{"num_hidden_layers": 12, "hidden_size": 128, "n_experts": 40, "experts_per_token": 8, "d_expert": 32, "d_shared_expert": 0, "hidden_act": "swiglu", "moe_layers": [1, 2, 3, 4, 5, 6, 7, 8, 9, 10, 11], "router_score": "softmax", "normalize_top_k": false, "routed_scale": 1.0, "balance_loss": 0.00454, "balance_bias": false, "router_logit_norm": 1.0, "init_std_router": 0.0211, "lr_router": 0.00144, "vocab_size": 4070, "norm": "layernorm", "norm_eps": 1e-07, "tie_word_embeddings": false, "optimizer": "soap_variant", "learning_rate": 0.00674, "beta1": 0.95, "beta2": 0.99, "batch_tokens": 131072, "max_seq_len": 1024, "train_tokens": 641800000, "max_steps": 4897, "dataset": "wikipedia_en"}
Below are experts of layer 9 (counted from 0) of a mixture-of-experts language model. Rows are named gate (a neuron's input weights, with its number), up (a neuron's input weights, with its number) and show model dimensions 0-127. Each number is 500 + 40 x the weight over its row's rms, rounded and kept within 0 to 999. Numbers have three digits each.
Before each expert's rows: a language model's description of what the expert responds to; "comes after" lists some tokens at least twice as common just before its tokens as in all text. This comes from a sample of Wikipedia text that the model never trained on. Tokens count by the router's weight.

# expert 27
What it handles: Single capital letters starting names or initials (M., V.), plus line breaks, dashes in year ranges, and slashes in km/h, +/−.
comes after: " |", " (", ":", "|", ";", " \""
gate5:558473519496561465470508564459476525496471492494445520553431487471544484461487485474495564514434474401491480542519529501487514560489533481517535480478509519525559552498562607514455495485533484527496490439421507546397523496482558443486537533508508504562487550400507509423490508517487460509419517464540538461498419474507509501483545499513545496526529511531470535385479562460511475559466
up5:510537446526492535550547506585541450483523433472532544463494522507461540456496494509525433570495445492535430507536529531439462468552452442489534472487543561542511513516539474441521483506509533537419397520452407464548523513457427527518515484532518531470527458533550497438440499520460550522571537467480557433468468512520447482483526517545457479494534577495465502553451442487466524517530
gate6:483494518457471484440494478477454492472500501476572513499564511507422537506488534477578511465564521552485400534444490509491492431516459500457555494538557551469474463557554455502516438574493574497481424493556516406588503461496477511496452433552498486449582494533522480443497521559486461554486536531475469543502488551526515512510529492430501511430520527559504544437496541434480484489484
up6:540489527479552467551530457475546501499509555541563489495503538533488522589424443519478546463488484481496477470503527459516500528569526565508510444479440465491478445443475542553470490478471505542477446499517494465492536489499473507463498495553564530578455501457449523449452447532508458505593450478557472424531421477565496464453450557525553520479497477514507520536500500418619436545497
gate7:486449475478510571529509445457468496538488464551393564485575505417473485532501529470506474494498434459545540467572597537466494458506571492508530515525556514524509486479499478513525510486362511491559485475498431502542483513463543498483445512508533475505477409485552514466426504556528471529507535524456556446518452563483453472471528518468540592473554492550469521478507531523468495506473
up7:488493553524540513469505580478505493437444443561504484481472527549460495504452482547435531575507462410491487511445479496530518442483509490551462524473517473481525547442416456504470507490479568527504470468534497517471527542428489513495514574497508582486571526447508527521579524523475514443458483566470463465557529505533477501519434539602435501491506484426557530447485494567430492553513
gate8:534503440462549479542517483544510401465451509496490509498412473518532486484561497533461533520501526591424454560486511501555525486566452545470534491536446490591496521493400392455487510497558518488461512500437509498468571488514547512515493543443533454484512466507516537494492481458537484480542530511491544558497525526540580479466517445514479548484439434611482467512516490504465484460544
up8:498478472444471487507505501485520551480515547539452432505465510611517467475514569536439588521509509532448537473447504500439549555545485526426482527518479543499471518592598512508501496510498483455612570465559517527539460453536478498514591492508475472523528455465481467472505509535553409481441446476486478451484504566526482450486554475417499544510491494478462476487523512532485495455538

# expert 13
What it handles: Pipe separators, blanks and numbers inside statistics tables, like basketball career stats and asteroid lists, e.g. |, 0, 2018.
comes after: " |", " 0", "|", ";", " 1", " 2"
gate6:533558501488542501492507431544495532531535490476451461485461582541491518479516470474508563481543480405458515527407457476373511565517518458475499472500484416447525508480569529537531456474488519498450498478497549496491489551477565473461478538462550470581493479495503424616460513518472507517552493500488510485442496573520491520501583445522495458527542480524468530421449522524475541488524
up6:528509496509512511485473499506457460495526516543499450444473460509483553455526475574498466530524524504525545489552494489469560512483490583484517465560476576555501518447453509434479456535487546523505442465456378495500545522470527570581529498484498528450482452460504538511464477549581500532500518492435491426550475453531497521562497526517458469397551435475476490487521544541458555503386
gate7:490540514482441484523499516550467480461477471540493543476533536505516563510436590517455371532476459517549447522511480487499521434480559555463480537498575465433491463460512514484486490481479513490525542467516458542506497415533534443523487467539547451520470405500536481545502477472504496486531470570557498525471425451564497433524548480513600479470532466528483520568465489507517508540403
up7:555490484495478453469529524521484443503462490496497504478533492465515598510492542448493480500445561541417500482476541443505474589435467541511545455522547511481512551383524463412526496464492513516485530487501491551562554489480512533441525539530464489469415546486517501495444579529492520437500521542523509456456526443482469535551551596506463535552523533410508437563532462502511526499485
gate8:487570482539496499526545572484479428462512511463559550566503529523493529441421461422530530512624515481531487498445483539543457504544539502484458472468452523523448508553420459499511538496504521435504429538487548543547571545476474460543511499487507423461515501419524454454537503474448571545540503531526488404507529540491486486489483503442528502558475486531490483562456478491485469560499
up8:534446444443518554480546522558524511538397493523485518492529496569482477510491464562562554513503489472564484498473487479433509576493458518561481507488493523489484503451518463533474449519520514481510621430491531529439460492532483496503508466517450489494466505483521505558540518556473530550424511422504497482526530477482497565571443481493565511466516476483439560452390519466435542541573
gate9:507481536542562540526502475436500498554524531457482518489428545505510515498492521515512470477516532411501475498477500527430537558424498497491492464487446494540591554509576526467573494453501557578509443457498494492554532498508465455521415567483499429454569521537468483488429484516435467466518489459477480517484555451501473495523512519529408449525550590534461451497524535533467574438473
up9:498441532522475543549521461493537497542458414478492485462456509498575425521518473508607494553439519473494581464516516504445546480531513447485501548443456479614574523484494474630427480525460492506446538446468547484525443492524606474494477521500498507512448524559462485444493475528458488528509468496490538472447510538494463508534493529492487521541455504496526507545429560496517519471530

# expert 29
What it handles: Articles and possessives after prepositions, like the, a, his, its, their, plus first and word pieces following them.
comes after: " of", " in", " the", " to", " with", " a"
gate1:467509541459474553468480499488530602565481418475484455593548492497501484526490524453529506519569477521486501487494428517484466514551495492419557535494480546508548518471449529525472472468531519504493490532504560465511479465539543471505558470493509537537500487496480511485488458446487389435448426529500499516422536549473585476374539588474527526533478487527470551473503468538519531476570
up1:517542450473473422503523510524453510490570524553522500439427510534487514581514475532480539470422593497482537500640495508543492496493447524561527473534495495503511568503475526473475517588424486488499476502516522467509527471515496475515487510501450511523447494539463476498450546508484435448544509484482531507353505449558509484526500471504496573474552486499389516553547455488479513496485
gate2:491557560587534538403519559555548512480558566509468509492513507505472517504509517520483492430419448531471511487529432476430507552481473498500469489566561432514456489480512443537518479457481524513467603416511478541445557469530563517568461501506570506481454506482485474450448545478542530493463504478475553538479522516461504519444539510458544542513426488470493584497472439486504478536453
up2:532476491455489452485502494456507505488513569481439446511529482499429473495488500469476508467466485478548531439408504573525498486484490464531534485528475480449550553529577474540546486604476441529481464508531522496554454492502541464527573515481488490535547507559534502511441445469498492466520550487546452423405502554453480507513486446504593576472538519532473545437478468517587525440573
gate3:465526503561489492454493536500637527457511529498491518531534390552551496558499518516463450452458452513509493544481512515482441542514494533429511510441453509497533542534408504463497515517457510486489569489543501473528522447491445451477500476515521394521537495479503550479514532517492505461562403577547510470450542517519487513559531532437526585442442512526520521507493439449520499503555
up3:541544520502575507509445486522542500532496447575547476470518521526449439532487553505567505513490554455489503485501501441480445535456499470498514519520501555437516488606492509480519452461530471484455455498561552442525538510450464433522462584505492502508592570499505506517469483492468541541590484508467477484533480483481480555473448459534447517445496506478455391515547458405495528543423
gate4:526416541545459488571569531466518435443421456520523570493485436461490476545491466557524530465502521519441552502512543551492510548583532501481479535519470513504531510446471517409498458517497452507472555438527553502454428475520459466448449472480550465543522575480551538447568487507501488516477499503504484519500490473590477495548436534450537524514410513452547510543457547495530497443505
up4:498557559544498511478493544532446516475472485483529570474512488514497444499524458447509433498466470505455486500477555527483512490522536384435473514495519484503538519455551466542537601577551473371522513470498464397522487493489466533495493468520517513539504515455545491468496484445530505482535576568546436380573508498519499478463503483533580533544487494455490509525462500461546534506506

# expert 31
What it handles: Digits, thousands commas, decimals and pipes inside numeric table cells, like attendance figures 6,896, vote percentages, and track times.
comes after: " |", " 0", " 1", "|", " ", " 3"
gate6:500401525603454559557435465465542458488458485439494504576529472543494487567476559498417490530401548484481520508507520461497544506403482519559499443445507482450521508454536474486441510490445500478535471556507502468516515545508518460512529508586492538481497537489540507480532526513514506529520518449536481434457429533523473511569464494580504467504470543479568489525557458428507491547507
up6:497491525444473455485526495526490474521460463434475550519562494469499462517503533465435499502506427521511441533531558501514460420469586405526535462541470542475449520496530494489463518441551483555536461577445504450553474545473434511407523496483487456509489518558464526561550505527530435531479546502483533591476482551433506520508539579474465524593495514522548483532547455506504513472553
gate7:485481526516514486537500425482514553416472446529523504513479522520531488408486502521498466520579539531521530506484485516511542486472462562439560557514500524464463450412454547512464478551448498456476530417503590516473584458538540436461535485475513464515420498506449553465551514453520447511516510501491548504606475549537489549460511559444437457487522423525515490444510486511509446472513
up7:526513494521465589515498487468573495454539464517503527509498477490473518524455428471486479496509514559543465491496483533441553501428533472546533521488593477539430570499547492462476482454559467448472521531542499517522534603598485444482483482408532443512504515506459555527414496491497551507567447481482461554448555523497459504507471473429516416538466521541551467455455483496556480521496
gate8:511476497476459569390497544514517495486485519489592543451434481527531415539486498511544452514484518449429455530509502548496509511554537468484497413530485515498588473482461549399459539451472491518436451474545536542482493513478490541494472545499516465505501482521481445449523482463509596439506549476538533519473580486480471490497482452564533574562531476488518452508464549492575513516440
up8:531538502523519434560527484508467461519467523530486474489544421617542452497542533526491552472465519430496460473444469457452516562478442536437524532516549454540480458489476524454434522465495529462483496493504523616450532488491448424536467497498532538497483548512494470565503537543491444481505452468497450544446483515572510486510559541509521442444511488515522434593451477495563489566519
gate9:502534520409528525540417526494444458444506539470468458489498494512523533536479527483555517475465515554477471511587554439502497471466499488510451412572468481449468653536535508540573512551451499434451514482535465497474532459480504438491482514487536460553508457557556456505538548547523465514492501475486472506463447432519532521629468471517481530512487495490446488493497505517453530497515
up9:468510583532487474563486519484489539517460584464427419484499506537504472485535510500531495490440572489543531482519426390545475540457475615519490544557510497495474456485452513558460448560520484518525540497566472518482495491497528443497463490434566462472481469495502529466485463508542584551401442464555521558515480420541530484530482489559494500513486499483441526482527485495570505481487

# expert 30
What it handles: Colons after infobox field names, table pipes, list dashes and determiners like the, a, his, their, plus number in chart rankings.
comes after: "\n", " ", " as", "\"", " on", " by"
gate1:455505490373476515537500463497412487497529470467488508549500486531534533460455493582474506548507429570471494551491502565518531450443540586507478573543550443526456506489477506443491421472491476453527487520557465495428536504430486482540470498504535552425534445482477529533541566537517488445446521517540512471543527493512494503510467492579415494550492498489531487559502499497519579449533
up1:479542525475511485443473534566460511541490583444489554448511474470480501468400465570564520540531526539467465560521481463497507554567512517506487517459520445468470470477459520490526544509601478449498523517399518531488470559507533564531477485501507578506520560570507498471536510471520509469474460451562474501466491388551557505487479473492453466573466465532484453513422548542500525463484
gate2:441506489594496458446523457538459518435560509450493520458578476541515576476553495462507508461508444440443447571489493509576472529443505427476480555497536444479525517441544476553461482499540574536489493495485455419530492535551482521479485480531495494576449470577507554547542539546525501464535474470485502477509512542550448461534506517445425541491513505514521549469483530441522490568452
up2:499517440460469495495528490476521525426486488465454483551531463484527572517552538577553492514540404507488489453457502530547449588591475544526517488558527505463520488442527506516477470489507485567404506515552467490503463477494526604544508447470501497450437561516540530497513445450498527500440555490471464510521454520475514494607492498486485549426535530506471430474544501532524498540418
gate3:499555477454458551399525469455526524455513452583503526472523521503469512467565524460476571501588464508478466534520471542450498463488519506496482573536487442441510552501519550527468416514489471461553516429548515467451475398512525541528496497529503480523505455563535531486512535503485491522500577545514512442479452556472443465515490510446513565499511571443423517580425546479486507523506
up3:465468520484546506454451479476518439511460489514505517548514562541512496590519506540550413532491429529412483444510517475454508592414448582513513421486509493507529456477492480502520561529533522559481513492465511475491418449512536448514481425538490553483385569536515513450525487488463576450498523495467544451491473530528554540491499466538506485499496520462551509471573561508528514473511
gate4:491512541541543536499489474516532495488476554480540511533459506451468536480536534527457452540541514494442506535490502536524527573591452525555478468498498551572515425500489543540488494493512492472527590511472553437419523494498528485496423466491495394437503559509506437581497540495500453542464446471507471527440462522441587430558517415476436505488464489469477534463495481517530571473466
up4:434602524480579565533490507526482471438523519498493489565472465501570469549548551534525439499503537521496521481475457456476610503586437536525450510492504482519476437428477496525523489526501515510528555499511497403500477457486549488514512479508534408531519509467489495493552449529513462471547486541475479540480435451524543488432510413485501610516457492456429504548482513496555516479508